Weights of a small mixture-of-experts language model, trained from scratch on English Wikipedia.
Size: 14 layers, width 224, vocabulary 6093, 54.4M parameters.
Experts: 80 experts in each of 14 layers, 96 squared ReLU neurons an expert, 6 picks a token.
Below are experts of layer 5 (counted from 0) of a mixture-of-experts language model. Rows are named router (the router's row for the expert), up (a neuron's input weights, with its number) and show model dimensions 0-223. Each number is 50 + 10 x the weight over its row's rms, rounded and kept within 0 to 99.
After each expert's rows: a language model's description of what the expert responds to. This comes from a sample of Wikipedia text that the model never trained on.

# expert 45
router:42 45 68 51 54 49 53 48 37 71 56 70 67 59 56 55 45 53 50 28 28 71 29 51 56 48 66 48 55 36 35 67 45 57 58 56 57 46 44 31 42 44 67 50 60 43 53 63 42 55 52 43 54 49 56 54 53 46 57 45 55 37 55 47 27 35 64 59 47 59 51 41 34 36 68 47 44 55 58 59 63 54 63 48 36 50 45 66 46 59 55 57 50 53 48 64 54 58 41 54 48 65 50 47 33 55 41 44 68 49 41 47 38 35 47 61 43 73 57 63 62 39 47 64 35 56 49 49 53 43 58 52 48 47 51 51 48 50 44 40 31 46 59 61 53 42 56 68 56 47 49 50 60 58 34 50 40 56 35 49 59 47 51 52 57 58 64 63 53 52 40 31 44 51 42 53 76 44 54 42 38 57 64 42 59 68 34 61 47 55 37 59 38 48 58 52 41 74 34 44 58 33 56 36 51 31 49 39 47 56 42 53 62 54 56 50 35 57 43 53 60 34 51 44
up0:49 55 51 58 50 66 42 44 49 24 57 38 25 62 38 44 43 56 63 51 51 59 54 53 59 29 43 43 48 50 65 49 35 66 57 63 46 33 63 48 36 55 38 35 38 39 44 68 48 37 53 49 32 39 29 68 50 50 43 56 58 48 49 47 35 55 38 23 43 43 64 53 40 35 40 68 46 38 36 51 44 52 51 46 39 52 48 46 42 49 54 55 55 63 53 56 65 49 46 64 36 51 54 55 50 51 48 29 47 42 31 57 63 57 54 41 53 51 46 31 61 38 59 58 41 44 53 55 49 50 54 72 70 52 26 76 40 55 46 40 36 52 33 45 51 44 55 61 50 38 31 57 38 45 39 58 62 41 47 57 36 45 56 49 47 49 57 39 61 55 49 57 56 40 43 56 44 52 42 62 59 47 41 55 64 45 53 39 49 53 51 52 60 68 45 43 44 56 50 31 31 41 55 54 65 52 60 66 62 39 61 48 52 53 53 45 63 59 45 49 37 52 49 63
It responds to: Noun-ending word pieces. Final pieces completing nouns such as ship-yard, athlet-es, retire-ment, and nouns like film, game, player, coach.

# expert 13
router:55 63 54 60 42 46 45 47 35 49 48 40 42 55 42 54 53 29 60 57 26 52 55 58 38 51 61 47 53 67 58 59 44 44 27 52 70 55 32 61 41 70 25 28 33 45 46 53 50 53 53 48 54 39 58 63 49 55 39 38 43 41 52 48 79 65 48 46 35 50 54 49 53 50 55 51 55 49 30 64 58 59 76 46 35 47 53 56 52 59 57 46 58 38 52 51 61 55 41 48 48 50 55 51 63 41 59 48 57 62 48 73 61 49 62 52 64 42 62 37 43 68 58 36 50 47 51 46 44 38 39 56 65 50 48 43 37 37 47 38 45 56 27 57 44 40 46 47 51 47 55 76 62 49 33 40 45 47 48 56 56 50 65 46 62 54 37 50 35 32 42 44 62 47 49 35 47 53 27 64 51 58 60 61 39 27 40 50 41 39 51 55 57 47 44 69 50 62 46 45 55 58 56 41 60 44 56 43 42 61 54 65 45 54 60 65 66 53 51 61 48 48 50 51
up0:52 37 54 48 33 65 36 51 65 59 40 44 45 45 47 62 38 45 68 59 45 67 29 50 57 49 39 58 44 46 70 43 50 48 57 58 38 43 42 55 50 52 54 58 44 61 61 55 46 42 63 52 48 48 47 68 60 51 56 58 46 54 53 69 44 61 55 40 49 40 65 31 41 43 46 53 31 53 56 53 36 55 52 50 54 30 50 45 60 58 39 42 43 39 43 60 59 59 60 68 42 42 51 50 52 61 50 50 19 53 50 34 57 46 42 60 56 45 58 30 47 43 38 66 51 45 50 60 61 36 48 55 50 43 48 33 44 48 32 38 65 41 43 54 53 56 63 44 50 53 66 46 53 53 52 61 71 55 55 67 34 52 71 52 36 28 49 77 64 57 62 54 46 45 66 58 35 59 43 52 43 48 39 67 57 30 49 52 57 51 48 47 50 57 47 32 42 54 43 49 44 38 76 42 48 41 74 62 61 40 57 45 60 56 42 42 56 63 41 48 42 47 40 60
It responds to: Capital-letter word starts. Word-initial consonant letters, mostly capitals like B, C, M, F, P, and the short piece after them in names; e.g. M-antashe, F-rumkes.

# expert 40
router:32 57 59 47 44 68 43 47 47 33 45 62 31 57 56 43 49 30 47 48 52 53 62 49 36 46 37 40 49 43 53 48 54 36 48 61 48 51 61 47 61 57 19 42 50 61 44 55 55 49 34 63 34 45 48 75 36 69 28 41 46 64 43 52 67 50 49 51 49 48 49 48 56 47 38 57 52 63 35 57 46 57 43 48 35 66 65 57 50 44 61 44 66 63 63 53 67 57 45 38 49 43 54 60 62 52 52 50 49 38 53 59 64 51 50 38 56 55 44 48 50 50 51 45 60 61 63 38 31 38 42 50 52 68 51 51 41 46 75 32 49 62 33 41 24 32 45 45 53 44 41 50 48 47 45 45 37 39 45 50 53 47 60 48 32 56 46 45 40 46 85 36 55 52 40 49 45 51 41 63 58 38 39 51 41 57 54 20 46 40 38 60 56 46 46 71 43 46 57 49 50 39 43 40 49 45 54 55 43 57 70 53 50 63 52 48 55 42 42 43 60 57 51 50
up2:49 40 46 48 62 35 41 48 41 52 47 52 54 54 53 40 43 59 47 58 35 44 36 35 47 49 62 34 54 56 63 52 58 40 49 37 35 62 45 62 50 49 63 51 60 46 29 55 59 50 61 56 35 42 62 57 34 56 71 55 55 57 61 51 36 55 36 55 52 35 51 67 45 46 43 57 40 54 56 31 53 58 29 67 57 47 62 68 44 54 47 54 43 51 58 58 47 60 63 58 48 51 43 45 55 53 49 47 37 53 35 51 44 37 31 47 63 58 48 53 43 46 66 43 72 50 49 63 42 59 33 49 60 61 40 56 50 72 27 40 34 53 63 43 53 41 47 53 67 73 39 57 53 44 59 52 60 44 42 50 47 32 59 73 60 38 70 51 57 52 52 36 50 60 27 47 56 57 58 60 33 55 50 53 44 48 61 46 43 49 40 62 53 50 38 40 44 50 50 52 47 63 79 51 54 58 56 40 54 49 52 43 70 53 46 48 65 50 73 47 74 46 57 55
It responds to: Single capital word starts. Lone capital letters opening names or words, like S, R, L, H, J, as in L-epidoptera, J-ames, plus lowercase starts like citiz-en.

# expert 5
router:41 35 61 56 47 43 49 34 43 47 56 44 60 52 48 56 43 61 59 48 35 53 23 57 45 71 58 49 54 63 45 69 40 43 34 57 61 35 50 62 35 57 68 47 36 32 60 54 65 53 55 44 57 40 47 49 58 63 48 58 49 50 42 54 53 45 52 58 42 57 56 64 44 43 48 52 58 57 33 55 42 28 59 51 39 53 47 56 50 57 48 44 60 67 43 54 40 39 44 43 51 57 52 58 43 51 40 44 34 45 48 46 51 72 49 45 55 53 61 42 51 42 73 54 67 50 42 26 37 46 57 69 47 56 63 40 47 30 62 37 52 70 60 57 55 48 58 68 40 59 49 52 45 47 40 49 27 43 51 49 40 51 46 44 37 56 50 59 36 37 60 56 48 44 80 41 31 35 42 42 43 37 60 58 51 57 51 62 40 56 62 47 47 69 54 42 48 55 46 47 45 43 48 41 68 53 64 49 59 48 71 55 54 32 48 27 40 57 37 44 36 56 41 40
up1:56 49 80 31 43 43 35 45 54 44 29 59 50 63 57 54 35 32 57 42 44 49 53 42 52 29 63 40 38 56 68 45 64 42 54 43 20 51 63 56 47 60 44 49 41 41 60 62 48 38 48 55 34 44 45 61 45 49 48 48 70 62 50 60 49 42 61 45 59 39 61 43 23 36 51 58 37 60 49 48 35 57 40 52 57 41 46 76 39 58 47 45 54 41 48 56 58 54 55 36 60 28 54 45 56 48 46 61 52 32 46 63 51 66 62 61 45 55 47 48 47 45 50 48 64 40 35 65 65 57 50 63 61 53 40 52 39 54 66 35 48 32 52 52 43 54 39 38 46 42 40 37 39 50 58 42 62 46 55 40 42 48 45 51 53 65 54 63 52 49 64 37 51 48 47 49 53 60 55 52 48 56 53 37 70 37 59 57 34 45 57 50 44 52 54 51 24 56 42 58 54 47 39 58 58 54 49 37 69 65 40 72 35 52 50 48 51 50 36 57 40 52 54 54
It responds to: Word pieces, connectives. Middle and final pieces of split words (shap-es, do-ors, Kent-uck-y) plus connectives like of, and, on, from, with.

# expert 23
router:45 48 48 56 59 46 46 42 43 35 46 50 62 54 52 57 36 33 55 51 62 66 49 47 28 64 29 72 40 53 53 47 36 56 38 37 39 39 51 40 63 40 48 52 66 55 57 57 50 55 48 38 66 62 49 60 47 49 52 60 47 35 54 53 63 39 29 43 56 55 71 49 49 60 54 48 32 62 55 34 74 35 53 59 61 58 34 33 44 36 53 45 46 47 34 55 63 33 43 44 57 46 36 50 52 43 42 38 57 34 44 55 48 49 49 39 45 73 49 41 64 42 34 45 60 43 47 41 41 73 41 49 45 40 49 63 46 31 44 47 44 54 61 43 44 37 34 55 43 59 48 40 38 49 65 64 55 58 32 52 42 46 42 40 38 60 61 45 55 48 62 51 48 47 51 51 48 32 53 53 42 38 55 43 46 48 60 25 38 45 36 60 62 39 44 53 44 63 52 46 56 26 42 44 51 68 49 54 67 62 61 39 43 44 48 62 39 63 54 39 43 48 43 43
up0:57 58 52 59 71 43 42 50 57 46 32 40 50 36 50 46 32 53 39 59 48 45 47 54 57 62 45 51 50 39 64 45 53 65 44 42 37 35 50 59 43 58 39 38 42 62 40 50 35 41 55 53 59 50 50 51 45 41 56 49 70 45 66 55 60 52 54 58 58 54 54 49 47 60 46 43 50 31 68 68 27 36 46 63 25 33 48 55 57 36 35 54 61 49 44 51 44 35 40 48 49 48 56 52 38 47 43 34 50 27 43 59 47 72 46 59 46 37 61 48 44 38 52 59 51 61 53 50 60 42 54 46 44 34 44 41 42 63 53 66 54 55 37 57 69 53 35 45 41 52 60 41 42 52 67 42 74 53 47 60 46 45 68 48 43 50 45 47 43 58 49 55 45 37 70 47 45 58 34 59 45 46 51 48 57 62 29 30 46 52 67 40 81 51 33 44 54 55 54 51 68 45 57 50 45 53 52 61 60 27 53 40 45 35 57 61 53 61 36 40 65 54 52 57
It responds to: Early word pieces, headings. First or early pieces of words that start with s or capitals (s-itting, s-out, Re-ality, L-ist), plus took, led, Total.

# expert 51
router:57 63 36 53 33 66 46 32 52 27 40 51 34 45 60 40 48 40 54 56 49 67 64 42 25 60 37 37 58 57 80 38 47 43 39 46 58 51 51 38 54 58 37 41 45 55 46 55 48 46 50 65 35 47 48 62 43 63 52 51 51 54 49 42 66 54 37 47 48 52 55 36 66 51 35 55 49 55 38 55 56 57 23 48 43 63 78 49 33 44 57 60 58 39 60 53 61 71 54 28 43 40 59 56 64 68 30 58 50 46 47 55 76 55 47 36 43 40 46 37 57 60 56 59 64 56 64 41 43 49 49 55 47 42 57 60 45 46 45 50 49 50 47 48 49 46 55 49 42 43 42 70 49 32 51 59 48 52 61 42 49 50 51 47 37 52 48 44 62 47 68 56 57 37 58 58 54 55 43 56 55 52 49 54 47 52 52 28 65 37 44 50 51 47 61 47 45 39 56 47 61 37 76 37 37 53 50 65 48 51 66 52 59 58 48 50 63 48 44 29 61 53 52 47
up2:50 58 63 38 66 35 44 54 38 51 53 61 57 60 41 59 55 60 49 65 23 45 58 45 43 38 48 52 40 40 46 57 63 42 50 52 46 59 57 59 49 54 53 24 44 33 53 54 58 49 65 57 47 29 42 56 57 41 39 57 46 57 60 54 57 40 53 58 57 44 40 60 43 39 56 57 64 53 55 46 30 51 53 55 37 45 27 50 40 65 35 51 62 46 44 65 59 43 42 66 37 45 54 52 38 62 59 36 60 44 45 55 34 56 40 60 54 45 68 60 57 39 38 51 27 31 39 55 57 58 31 56 44 36 32 34 42 59 62 59 54 42 49 47 57 84 49 43 58 57 48 38 67 47 42 59 54 60 57 60 44 45 68 45 57 45 65 67 47 53 61 51 38 40 56 51 48 66 50 64 41 58 37 58 56 48 34 68 56 46 56 47 63 38 51 56 50 61 53 52 59 45 47 71 59 50 55 51 56 35 65 40 48 42 40 63 62 54 43 65 58 48 48 47
It responds to: Second letter after capital. The piece right after a word's first capital, mostly names: J-o-ão, J-e-ff, N-e-otoma, Gu-ilders, Par-amount.

# expert 27
router:24 48 69 46 66 43 47 47 46 58 56 43 57 58 44 58 38 40 53 59 54 55 40 50 52 52 57 62 45 45 48 44 40 28 59 58 46 52 52 45 48 41 73 52 50 49 46 59 61 49 52 47 48 46 48 48 26 41 42 56 55 52 53 52 47 53 50 46 49 33 52 54 52 25 60 56 47 61 64 50 42 36 57 41 49 34 42 63 50 53 49 54 60 39 29 52 64 42 33 58 36 47 45 48 62 34 38 38 36 32 58 58 46 59 36 54 44 40 55 43 65 41 71 72 68 38 38 62 61 59 73 82 56 62 49 43 54 66 70 41 58 52 59 60 54 69 47 57 56 45 60 44 46 51 57 64 54 53 34 51 30 45 36 61 45 56 46 58 42 47 44 56 52 44 53 42 49 47 57 55 29 52 46 61 53 65 47 47 47 60 47 54 52 48 57 52 53 60 38 56 43 24 48 68 53 42 57 51 65 53 49 43 49 31 44 57 32 61 42 48 30 55 62 53
up1:63 55 68 56 67 45 40 46 64 33 54 60 48 57 61 44 58 39 50 55 39 49 51 46 52 56 50 34 65 66 55 55 60 59 77 53 44 26 46 50 51 62 42 50 64 54 43 55 54 48 43 59 37 52 51 49 69 43 72 34 53 45 48 49 41 40 53 45 49 54 37 47 46 50 58 51 47 41 52 52 36 64 46 38 50 40 66 55 53 37 58 37 44 65 52 53 49 51 57 52 50 39 63 36 58 50 59 48 52 26 42 28 58 58 53 61 60 26 59 61 57 44 52 51 59 56 56 51 70 30 55 40 65 66 51 27 50 60 59 53 52 40 32 44 49 46 58 57 53 66 57 43 56 59 51 36 49 58 35 46 40 53 51 62 61 36 47 51 50 30 45 36 46 54 56 32 69 44 52 60 35 44 39 56 61 37 41 61 48 38 51 55 28 46 37 62 54 55 46 52 44 42 61 55 61 51 42 39 54 36 26 27 48 52 52 57 41 50 52 53 44 69 44 66
It responds to: List commas and conjunctions. Commas and and joining list items or clauses, often fused to a word end, such as writer, Canada, and, while.

# expert 57
router:71 45 61 41 54 65 41 46 51 34 49 41 32 43 38 42 70 46 60 54 41 38 72 53 43 36 37 41 48 42 64 54 49 54 43 58 44 63 38 62 57 60 45 42 39 58 49 53 37 55 54 48 55 40 44 52 58 66 50 57 58 44 48 57 68 76 55 47 60 53 43 55 62 52 47 43 60 52 39 32 60 49 57 41 42 47 43 65 38 65 48 36 68 58 53 46 41 54 61 49 47 46 30 49 54 34 57 46 47 37 48 63 49 63 54 44 45 50 55 49 39 55 66 29 46 52 63 54 43 58 56 57 59 43 57 40 44 51 76 59 44 40 42 54 70 43 23 42 54 59 35 50 69 44 66 55 33 50 38 52 57 50 50 50 37 42 53 40 42 63 41 50 56 50 50 59 44 51 48 44 53 46 54 62 48 58 51 51 41 52 45 37 21 61 52 56 45 70 62 53 70 64 50 44 45 57 53 59 40 47 31 53 42 42 42 56 62 45 63 37 50 76 59 66
up0:45 63 59 43 53 60 46 45 61 55 28 59 56 41 45 81 53 57 46 64 27 42 30 52 41 63 59 39 40 52 44 50 40 56 52 45 50 44 44 44 49 36 53 36 40 57 60 59 65 36 56 56 40 58 56 46 49 47 61 50 57 51 66 51 52 45 63 50 45 54 71 51 30 44 62 56 71 52 41 33 48 47 35 49 54 60 45 53 58 43 47 48 55 10 51 63 54 58 50 52 45 51 47 37 52 59 64 46 30 47 50 40 59 66 57 74 61 39 69 37 53 60 51 51 44 35 44 42 46 60 45 52 54 57 54 55 34 39 41 41 62 44 38 47 43 36 56 35 49 44 44 63 58 61 46 51 51 54 39 66 47 50 73 60 52 31 51 55 40 40 57 33 58 49 41 56 54 59 46 57 58 68 66 61 59 51 39 65 44 40 44 43 58 61 48 52 31 63 57 33 45 52 47 47 51 63 58 74 62 41 55 61 50 54 61 47 43 55 45 58 55 53 51 46
It responds to: Lowercase consonant pieces. Short lowercase consonant pieces inside words, such as Out-d-oor, Over-d-ose, sure-ly, plus infobox bullets before Summer (DST).

# expert 41
router:50 46 36 41 38 45 51 53 52 55 67 43 52 40 51 53 47 32 41 55 31 45 57 28 44 55 56 64 64 40 40 64 40 67 43 53 57 50 22 51 49 55 50 44 41 60 45 53 52 53 52 39 65 55 52 63 37 52 37 64 50 31 49 42 46 44 50 56 64 56 43 59 48 60 50 56 64 43 44 61 52 40 61 49 44 58 49 51 41 67 61 50 52 54 48 54 49 45 55 54 45 49 48 41 43 43 49 37 39 42 65 51 63 40 63 51 63 31 51 55 44 46 49 41 48 33 58 30 34 44 65 60 53 48 48 41 39 31 50 39 52 55 57 60 59 36 55 59 45 60 63 68 61 57 47 39 40 43 27 44 52 50 50 54 42 42 36 53 40 48 74 64 60 44 42 59 40 59 33 37 52 45 32 44 50 61 53 66 48 60 40 49 24 32 46 66 50 67 49 51 40 57 49 48 56 18 47 35 60 46 63 50 46 31 65 64 52 65 59 52 61 67 48 57
up0:47 45 53 50 54 51 36 49 59 30 59 53 43 54 73 57 48 55 50 74 27 46 60 40 44 57 56 48 45 44 44 35 41 53 70 50 51 46 64 47 37 59 62 37 30 55 41 61 35 37 55 33 59 72 69 63 46 59 81 47 40 43 62 45 53 53 49 60 49 66 47 55 53 44 50 54 52 46 52 48 62 61 53 36 46 60 69 49 51 37 56 72 42 50 50 50 44 42 63 58 36 48 49 48 31 45 50 48 61 52 46 57 59 62 40 54 51 60 55 46 67 53 65 53 30 41 64 52 46 47 58 56 40 48 41 63 42 67 57 45 48 57 48 58 61 58 48 42 72 42 54 53 42 44 33 53 56 53 65 46 55 41 50 63 56 58 49 58 43 67 40 65 51 37 54 43 30 54 52 36 63 39 46 37 60 36 44 58 48 59 52 46 55 42 32 68 48 59 43 51 55 49 61 66 42 52 47 66 64 51 49 43 64 60 36 55 32 51 54 51 71 66 62 54
It responds to: Word endings, taxonomy. Word-final pieces and suffixes like flower-ing, Eudic-ots, In-sect-a, st-ack, especially in species taxoboxes and sports scores.

# expert 34
router:48 49 54 34 63 43 49 45 45 50 75 67 70 61 43 58 44 58 56 46 41 62 36 59 44 60 51 36 44 51 46 47 47 44 56 44 50 60 37 37 52 65 63 54 46 32 58 62 56 45 50 64 35 58 48 48 45 62 45 52 57 37 56 49 49 57 23 54 42 64 45 78 41 34 66 51 55 36 70 53 55 54 48 52 54 58 60 57 49 70 51 54 51 40 58 59 49 38 50 56 50 52 58 41 66 49 45 49 69 43 38 20 51 38 54 51 65 58 58 64 56 47 62 50 25 57 42 48 46 52 46 35 27 57 61 54 47 53 52 54 32 57 57 50 48 45 40 63 47 39 57 46 49 67 66 45 46 50 33 68 42 50 50 52 47 46 36 62 48 43 49 25 54 53 51 54 63 41 43 44 57 36 55 42 63 43 38 54 45 66 37 57 56 47 54 59 42 64 34 44 58 53 42 55 60 35 52 57 67 51 51 62 57 45 59 57 40 63 27 47 69 37 52 49
up1:40 36 69 59 53 53 43 36 64 45 37 43 49 51 41 56 50 56 59 66 33 52 41 42 37 39 48 39 31 45 59 37 74 54 42 60 41 43 39 52 69 57 46 50 40 43 43 60 43 43 69 51 50 35 54 40 39 61 65 54 64 43 38 56 57 47 62 48 39 42 54 46 55 47 48 63 47 60 31 39 52 46 52 50 55 54 50 62 40 47 44 67 52 66 39 49 53 53 56 35 26 31 59 43 47 43 62 28 50 41 53 55 43 59 48 40 57 57 59 47 55 64 56 47 57 42 46 35 34 41 72 61 64 54 38 40 43 53 66 34 60 50 38 41 52 53 60 52 64 44 33 41 48 36 42 53 53 58 53 44 41 43 55 54 41 51 64 43 49 57 53 73 63 34 52 37 30 70 46 46 27 60 50 68 53 55 33 55 41 54 49 46 61 45 43 58 58 45 56 64 47 53 41 36 47 57 56 54 52 49 61 44 37 59 23 47 54 53 60 54 40 62 63 59
It responds to: Plural and name suffixes. Closing suffixes and punctuation ending words, such as -ases, -ies, -ia, -ina, closing parentheses, plus nouns like species, company, Party.

# expert 58
router:56 60 67 37 53 48 49 51 53 40 61 46 29 60 38 53 45 49 49 68 48 47 45 32 35 42 31 36 62 63 68 74 45 50 59 56 64 54 65 44 68 52 30 38 42 50 52 54 44 52 54 48 48 48 53 57 46 54 38 62 40 48 46 58 77 73 48 51 60 54 47 71 60 51 28 47 54 64 43 61 59 69 57 61 24 57 50 46 60 40 64 50 51 36 52 49 56 68 39 55 42 38 52 50 65 44 49 38 66 40 50 54 72 51 55 49 49 60 49 38 59 57 50 44 29 50 59 45 26 53 55 46 44 46 50 71 45 54 43 54 44 35 44 47 41 45 54 44 37 40 52 53 75 54 41 41 48 44 38 51 54 47 56 46 58 50 47 58 58 54 59 32 51 41 69 35 55 63 39 47 45 54 42 42 44 44 50 48 54 24 42 56 48 41 55 38 49 47 48 47 50 36 71 32 44 43 52 61 50 68 59 47 60 48 47 64 51 40 50 46 57 53 38 42
up0:55 58 64 43 60 42 44 32 39 49 41 53 31 42 56 69 35 41 46 49 49 47 68 63 25 43 68 54 38 57 49 47 71 53 49 51 57 47 30 44 63 38 48 42 42 55 58 55 35 40 70 55 45 47 40 61 37 43 59 40 80 32 51 62 55 37 48 44 56 46 49 32 47 33 54 53 49 55 42 44 50 41 57 60 55 34 32 60 39 52 40 52 54 44 52 73 60 63 50 56 37 53 63 53 45 71 51 49 47 59 40 47 50 37 32 60 41 29 77 54 50 47 54 47 63 48 45 38 67 61 44 60 40 53 44 45 38 56 59 60 57 45 50 43 44 61 63 48 57 38 48 43 62 30 42 70 44 58 49 51 44 44 49 43 35 35 70 64 40 59 56 50 53 35 44 53 48 56 49 40 43 35 42 45 52 57 51 37 35 36 56 45 55 58 59 53 44 50 55 39 43 68 50 54 47 50 66 54 56 42 46 57 45 55 54 41 57 51 43 72 56 60 59 47
It responds to: Capital letter name starts. Capitals or capital pairs starting proper names and words, like D, N, P, Pr, Ph, as in J-aime, F-oiles, NRH-P.

# expert 18
router:13 58 54 45 47 49 47 44 38 60 38 64 65 54 48 52 47 62 47 44 54 61 32 49 52 57 31 45 45 44 42 54 66 43 61 56 54 52 26 56 43 43 57 55 49 34 38 56 35 51 59 69 44 42 38 48 56 49 45 47 47 35 50 48 29 56 50 46 71 52 52 49 49 41 65 58 49 48 60 44 49 32 64 41 56 66 44 59 41 51 50 39 48 52 28 50 50 40 43 45 42 34 36 41 44 41 47 50 60 49 45 60 31 43 42 52 58 51 57 67 43 54 42 58 28 50 36 58 64 58 53 67 67 48 56 54 48 52 77 56 43 38 66 58 64 70 61 59 69 51 57 50 39 48 38 44 33 45 60 44 34 44 39 51 51 65 52 50 43 51 56 63 53 47 52 42 54 46 46 51 46 55 47 48 55 67 54 30 54 58 66 45 46 29 60 38 41 52 26 50 32 38 60 61 59 35 50 44 53 40 47 47 34 55 47 34 48 49 45 48 47 50 44 29
up1:36 45 45 32 42 54 24 25 38 48 42 67 44 48 50 55 45 56 65 52 60 37 39 46 51 46 32 45 37 46 68 52 41 65 53 46 32 45 42 50 37 71 51 41 29 46 50 57 52 46 41 19 26 37 53 56 41 56 53 63 68 36 43 63 60 46 55 34 52 49 57 59 48 20 48 51 55 59 51 53 48 30 44 57 61 47 47 58 42 61 39 52 49 52 35 50 54 69 43 55 55 45 57 43 43 59 51 47 42 51 41 49 47 45 65 55 52 42 57 54 52 48 71 48 50 44 48 28 60 40 57 52 50 44 42 37 46 72 59 46 43 41 29 44 59 49 44 49 38 57 54 57 55 42 49 32 48 69 59 51 51 29 56 40 65 52 49 63 66 45 47 38 51 47 52 45 47 46 58 48 35 47 56 48 58 53 32 45 51 43 52 34 66 47 45 43 33 57 29 45 45 29 58 49 42 59 66 51 53 46 39 43 63 44 45 38 50 54 44 54 42 38 52 49
It responds to: Prepositions and conjunctions. Connectives of, and, in, to, on, via, than linking phrases, plus list dashes and table pipes in infoboxes and sports statistics.

# expert 59
router:60 65 58 43 42 58 48 54 37 57 69 57 61 47 62 50 38 66 44 87 37 66 24 39 33 46 25 57 63 56 54 54 44 44 67 67 55 51 56 49 38 73 35 57 51 54 59 53 33 44 57 45 49 52 53 56 32 61 40 47 48 60 43 57 66 44 65 54 51 64 41 44 56 56 53 52 49 65 34 51 61 61 69 51 46 30 56 39 41 38 55 51 55 51 51 60 71 33 24 48 51 53 54 38 47 52 52 46 53 57 43 53 50 58 46 33 42 49 53 32 64 54 38 42 70 54 51 47 44 48 41 50 39 59 35 50 43 53 26 45 64 48 49 34 42 30 45 46 41 53 49 50 70 59 40 53 68 55 43 55 54 49 59 52 46 53 44 61 40 29 61 52 45 50 37 50 37 69 53 62 55 55 54 55 62 49 40 40 42 44 41 50 58 61 50 55 51 53 44 49 42 41 58 64 52 44 54 40 55 56 57 42 41 40 51 49 42 52 52 52 62 38 37 55
up0:60 31 54 33 58 58 22 56 45 43 34 54 38 53 51 64 55 50 55 58 46 48 27 32 43 49 49 53 53 39 37 39 44 49 54 49 42 46 45 48 48 47 51 43 44 30 56 55 35 34 53 57 55 46 30 61 35 52 61 61 50 53 44 60 50 62 57 47 47 42 65 64 53 45 62 57 49 62 58 35 36 24 55 64 48 47 33 60 57 39 36 55 51 58 39 59 49 70 60 49 41 53 41 36 62 65 52 42 49 49 32 54 39 45 53 40 53 53 61 35 49 57 64 69 56 55 43 58 63 37 55 62 48 49 44 62 52 38 48 37 32 42 44 57 42 56 57 49 72 48 62 70 44 33 54 56 60 59 53 48 42 55 65 56 61 43 54 52 66 45 54 63 55 42 49 45 38 59 50 70 45 36 39 56 51 52 34 62 53 57 50 50 49 45 47 48 41 54 41 32 54 38 37 43 42 63 58 58 71 36 49 47 65 58 37 39 33 34 47 62 69 58 48 40
It responds to: Common nouns after articles. Content nouns after the, a or an adjective, such as minister, poet, school, album, program, age, development.

# expert 33
router:31 46 52 47 55 42 44 50 57 66 67 64 56 68 33 59 46 52 47 66 57 56 34 56 60 52 63 36 35 43 48 58 65 57 44 47 67 39 59 34 39 32 63 54 51 57 51 52 54 53 44 46 62 38 51 43 60 53 51 52 57 49 50 52 40 38 54 47 69 52 73 49 21 59 67 67 58 43 55 44 39 42 43 51 42 56 49 65 61 53 46 57 29 45 42 52 56 40 49 58 48 55 50 44 44 41 49 51 37 27 44 64 34 56 48 63 62 59 76 59 50 35 44 49 47 44 37 65 62 60 45 50 51 50 46 47 49 68 61 46 49 43 53 56 67 70 39 56 40 48 61 29 48 57 53 59 47 70 43 65 36 47 55 58 31 45 73 48 51 59 55 63 46 47 55 61 46 42 54 56 30 52 59 51 65 58 34 46 53 44 58 51 61 56 54 41 49 48 58 51 39 42 59 60 55 51 56 63 64 35 67 58 47 64 44 51 35 55 45 52 32 58 42 43
up1:66 50 49 40 51 53 50 39 58 42 35 26 40 56 47 48 44 48 51 56 42 38 48 45 53 44 49 48 51 40 57 63 56 45 59 59 53 47 38 53 62 50 38 33 53 57 54 67 37 35 48 51 42 39 52 61 22 47 44 47 55 49 55 56 65 59 54 53 48 43 66 52 29 51 65 56 60 41 45 60 45 56 41 43 50 49 27 61 41 32 47 40 36 40 43 63 60 57 40 51 36 45 61 54 50 67 46 33 54 67 56 60 75 52 58 45 54 43 25 52 53 51 62 49 46 42 37 45 43 32 46 52 49 54 37 44 46 59 48 55 60 56 47 28 36 56 48 45 66 55 49 44 55 46 45 48 70 55 46 55 43 45 71 73 64 64 58 67 57 47 46 44 65 39 44 50 51 43 43 54 43 53 36 68 58 31 47 62 47 45 61 39 70 50 30 52 46 66 56 37 59 47 63 54 51 44 48 39 68 46 54 48 66 46 25 40 51 58 63 48 55 60 63 70
It responds to: Verbs and their prepositions. Verb endings and function words after verbs, such as were, had, won, showc-asing, achie-ved, with, to.

# expert 38
router:49 55 47 24 57 47 55 49 45 31 52 52 52 72 46 58 55 68 57 60 41 50 31 26 29 42 62 47 53 53 53 57 38 42 60 51 61 49 47 58 63 68 49 44 26 25 56 58 47 43 44 47 40 61 41 49 39 40 49 68 58 49 55 48 54 63 35 46 38 62 43 58 53 44 64 45 43 42 53 56 54 61 35 72 58 52 56 46 56 50 41 32 53 32 66 44 70 49 50 62 46 38 45 42 60 54 26 48 76 50 48 40 44 52 56 53 50 74 28 50 56 42 33 39 41 53 51 49 42 42 59 45 50 46 45 57 47 59 45 43 39 42 47 38 52 44 62 54 42 37 59 42 56 73 59 52 57 43 40 66 52 46 43 50 36 58 39 64 49 44 45 35 50 48 56 50 60 36 49 54 52 65 44 36 64 55 32 54 41 56 37 59 49 52 54 46 44 62 44 44 49 33 59 49 56 33 46 66 58 54 55 55 63 45 43 42 51 58 40 55 71 45 54 61
up0:48 33 75 34 53 45 41 43 51 62 63 48 54 51 50 82 46 42 75 47 51 56 53 41 54 45 48 45 33 49 49 45 45 48 49 66 36 47 64 62 50 51 49 26 41 35 49 53 39 43 57 60 36 55 54 50 51 51 35 47 79 47 45 51 43 58 61 48 56 43 49 39 43 41 33 47 55 65 38 47 45 51 49 53 40 44 39 58 52 46 39 52 68 47 32 58 41 43 46 52 36 34 58 37 48 45 61 50 38 28 55 58 51 60 39 48 52 43 61 45 58 59 44 57 66 33 53 42 68 43 45 50 46 40 45 66 44 60 47 54 58 42 51 32 46 46 31 56 55 55 69 60 55 46 46 56 44 60 78 50 37 58 43 44 62 48 36 60 68 41 47 48 54 45 50 39 36 58 34 51 53 40 54 50 68 44 38 43 61 49 70 49 64 54 49 52 42 34 65 44 43 56 58 55 39 55 68 40 64 61 49 58 49 45 49 45 71 49 32 63 45 45 54 63
It responds to: Place and taxon names. Endings of proper names, places and Latin taxa, such as University, York, City, -ina, Coleopter-a, Gre-ville-a, in lists and taxoboxes.